config = dict(
    num_hidden_layers=10,
    hidden_size=256,
    n_experts=16,
    experts_per_token=1,
    d_expert=224,
    d_shared_expert=256,
    hidden_act='swiglu',
    moe_layers=[0, 1, 2, 3, 4, 5, 6, 7, 8, 9],
    router_score='sigmoid',
    normalize_top_k=False,
    routed_scale=1.0,
    balance_loss=0.000503,
    balance_bias=True,
    router_bias=True,
    scale_expert_input=True,
    init_std_router=0.00905,
    lr_router=0.00119,
    num_attention_heads=8,
    num_key_value_heads=1,
    head_dim=32,
    vocab_size=6955,
    norm='rmsnorm',
    norm_place='pre',
    norm_eps=1e-05,
    positions='rope',
    rope_theta=19500.0,
    rope_fraction=1.0,
    qk_norm=False,
    attn_scale=0.177,
    tie_word_embeddings=False,
    parallel_block=False,
    init='trunc',
    init_std_qkv=0.0175,
    init_std_o=0.00392,
    init_std_up=0.0175,
    init_std_down=0.00392,
    optimizer='soap_variant',
    learning_rate=0.00185,
    beta1=0.95,
    beta2=0.99,
    weight_decay=0.1,
    lr_head=0.00872,
    max_grad_norm=2.0,
    warmup_steps=200,
    schedule='wsd',
    decay_fraction=0.874,
    decay_shape='linear',
    final_lr_fraction=0.1,
    batch_tokens=65536,
    max_seq_len=1024,
    doc_mask=True,
    train_tokens=322900000,
    max_steps=4928,
    dataset='wikipedia_en',
)
Below are experts of layer 3 (counted from 0) of a mixture-of-experts language model. Rows are named router (the router's row for the expert), down (a neuron's output weights, with its number) and show model dimensions 128-191. Each number is 128 + 24 x the weight over its row's rms, rounded and kept within 0 to 255. Numbers have three digits each.
After each expert's rows: "raises" lists some tokens whose logits its average output raises strongly, later layers aside. This comes from a sample of Wikipedia text that the model never trained on.

# expert 1
router:145138152206102109090126121127106116161103140154089120170147118137136124111088120115161124086115124163115147161142153111122141106112095178126133122078115076185119146112149163093168109118125115
down0:121115096172118139125142098123108140136107106150112099097138132117159129131130115145137143147160140147092120133132113104127147150125151101170121135084120159164108126133093131092142168099082153
down1:135152139131113149124142149187084164090119162118107125168116155156136100105107156176115146139139143103100123133137155093127122119083133140129165101126172140175173136139153157142134108120086064
raises: " (", " or", "'", "-"

# expert 7
router:139114150122058131115149105091176182118126106129108109132120128093095173129124169126119120155116151129145083114184145103104109110096128150159121131153121138156105156153134096135140127129153116
down4:103179102144200118128180168103100104152167129146122154120124148117139062089122112109114125121093131077125157106138168138127123114149144145124134139112147153119156138128137148155139194126146138
down5:142125146117094119121099105118139117119133120150141133094142134145169164114114146157164168074114166120121116112094116089123116088091085085129154116113112143116120121135141108161132123134141140
raises: " ", " including", " but", " and"

# expert 12
router:111086134133126116121148118114145108114140121112106116124136137115146146126141132131115150124104087120144124132172150085140095118134124188183135114164090111109104126144107135136147126111141113
down4:118133117137137131117120149096092142196127106122110130114133157144103119126110100117124128100174107152134104164073142126134070133168102087107138133102120173128125128154118157140139097089130127
down5:141138130155139131075098171136136121149103068143131151125136108088134108099108168108109169140148145147103132129115111117108103127181086140125133137114122130136155154137127164134141162126129153
raises: ".", "1", "0", " |", "2", "–"

# expert 6
router:090103127111109138138126133146161151125083124113121143131120094146099157128113138136119131089106122152116117151121147068109153150163145139112165083166145112131130141118127147149099124121104104
down0:126113113076104078128131130112145140138144132165108154119131163140158169139139146088140120126144094149102097185113124112093124119127123099123118145114092133145112091112117127110141143091129093
down1:156124151124160124115131106140135118106107161153150108160126095110118143116095108128136119099110070113114145123117098119095102124125114110125088107133175122113123139122119147154153125106113151
raises: ",", ".", " |", "–"

# expert 8
router:143146152168114089111109157113126137143123114126135167128100108114140161146126131094130138110090127150071137135145081081138070119111152132145147149126178090166114182116069114126118111102099102
down4:132159139134148125152137129110109105074126087122096093153148093152167149104118165120157131103164155094173150087152117099138148129114108152120172152142140095127131072133129162132129146121119172
down5:150098117130122147103132122134145117087080120106104141151097140115121085108169108109126118078144150102148167151122145080147134158107151113131160102134142120135202115119109105157065139118133097
raises: ",", " and", " in", " (", "\n\n"

# expert 14
router:089110101097116099125138165099137119151127111118108104146143073144105135131143134127079101088104092162108062170160100119131118143096157121125133145184102118133146153169128087094118126136145123
down4:112135135108137092131099116127127088120110169147076129113123125147142107121146107210111163139070156123129135127072143124128135176122105157102112160127095139130125175077119157110143123141128124
down5:145138123094101128138139107122166140133179118129131094114106155169127142135153075085099124153150123111138142126122113132155124116107155111142125129134140071098141150123142113150104146128172132
raises: ",", " and", " M", ".", " ", " P"

# expert 13
router:124104149111084100096152106122151084073085131158131092110131133125115160162120165128119133134162093138089137157141138110115091158094126146111126160129101133120138167154155151127143097140123131
down4:125130102153114138119173165130103150157131118131144108130126141176128129117082100147153132104106108131125141120121162091138154106149168118133104069099168117134153102094090143113127169142098118
down5:119141112141120098162121085137161123155115144113143130172153142083097146137115121112084093091116121101126137134107130132089114153137099096138155153129155128131179146112116102152168125070115063
raises: "1", "2", "3", "5", "4", "0"

# expert 9
router:137140143106139137156124157168140130123053133112148108134092123135113129134118141151121149063070081155102082106141113124092098133158112133149112100139163122106120167129149093113131115106134085
down4:204123094118132121132128164122113129154105132142138115118135166133137124072158143155160135197148139075109092150115110103154116125120128116141144199077145129103107126165127136131104124132186128
down5:111087139099120143140191111128107125157132151127104101162105127142129100123107117136138125089137101133117144101142153095125098160118102107147152118141136135145140119105098132132146087142156134
raises: "-", "2", "1", "–", "5", "6"

# expert 10
router:153140130135092123104111119139110113140145126140122115155126126100120144141097158111179115136123131117140127162156139136129180100086100139149144154145108094155113151114150147072125145113125117
down4:081133163147087119123123090135105097130117108125102145140136129139118074066144131092107155142142150107111155145110152122097097117087155125137151091102110133124149159092130131144125127140112120
down5:084118129125144135134167159145136151118164138087127134142131072132171117139126101069125138098152162081084111130115155117126116157171132147142133100092132111104143114143111132152125105104137144
raises: ",", " (", "\n", " or", " s", ":"

# expert 0
router:147139164191144146146096106155074167100128140154102173141120139168122132094080121086148132137108134142144144156104147105107126116137131125139135151102152115105139162108160115116107108127150126
down0:099122094114124127117140102153150162097123122083102145163129087130107117135118136093123157135125134182095096154115182112140103130131113096151108095123152105105162130167137114112131069115152131
down1:128132144156053135128118096106108110101152145139137134145149144131144172143103070132110142096120152080104129123140069154132133156167138114173170125115130148119136176139157127158151110115115139
raises: ",", " and", "s"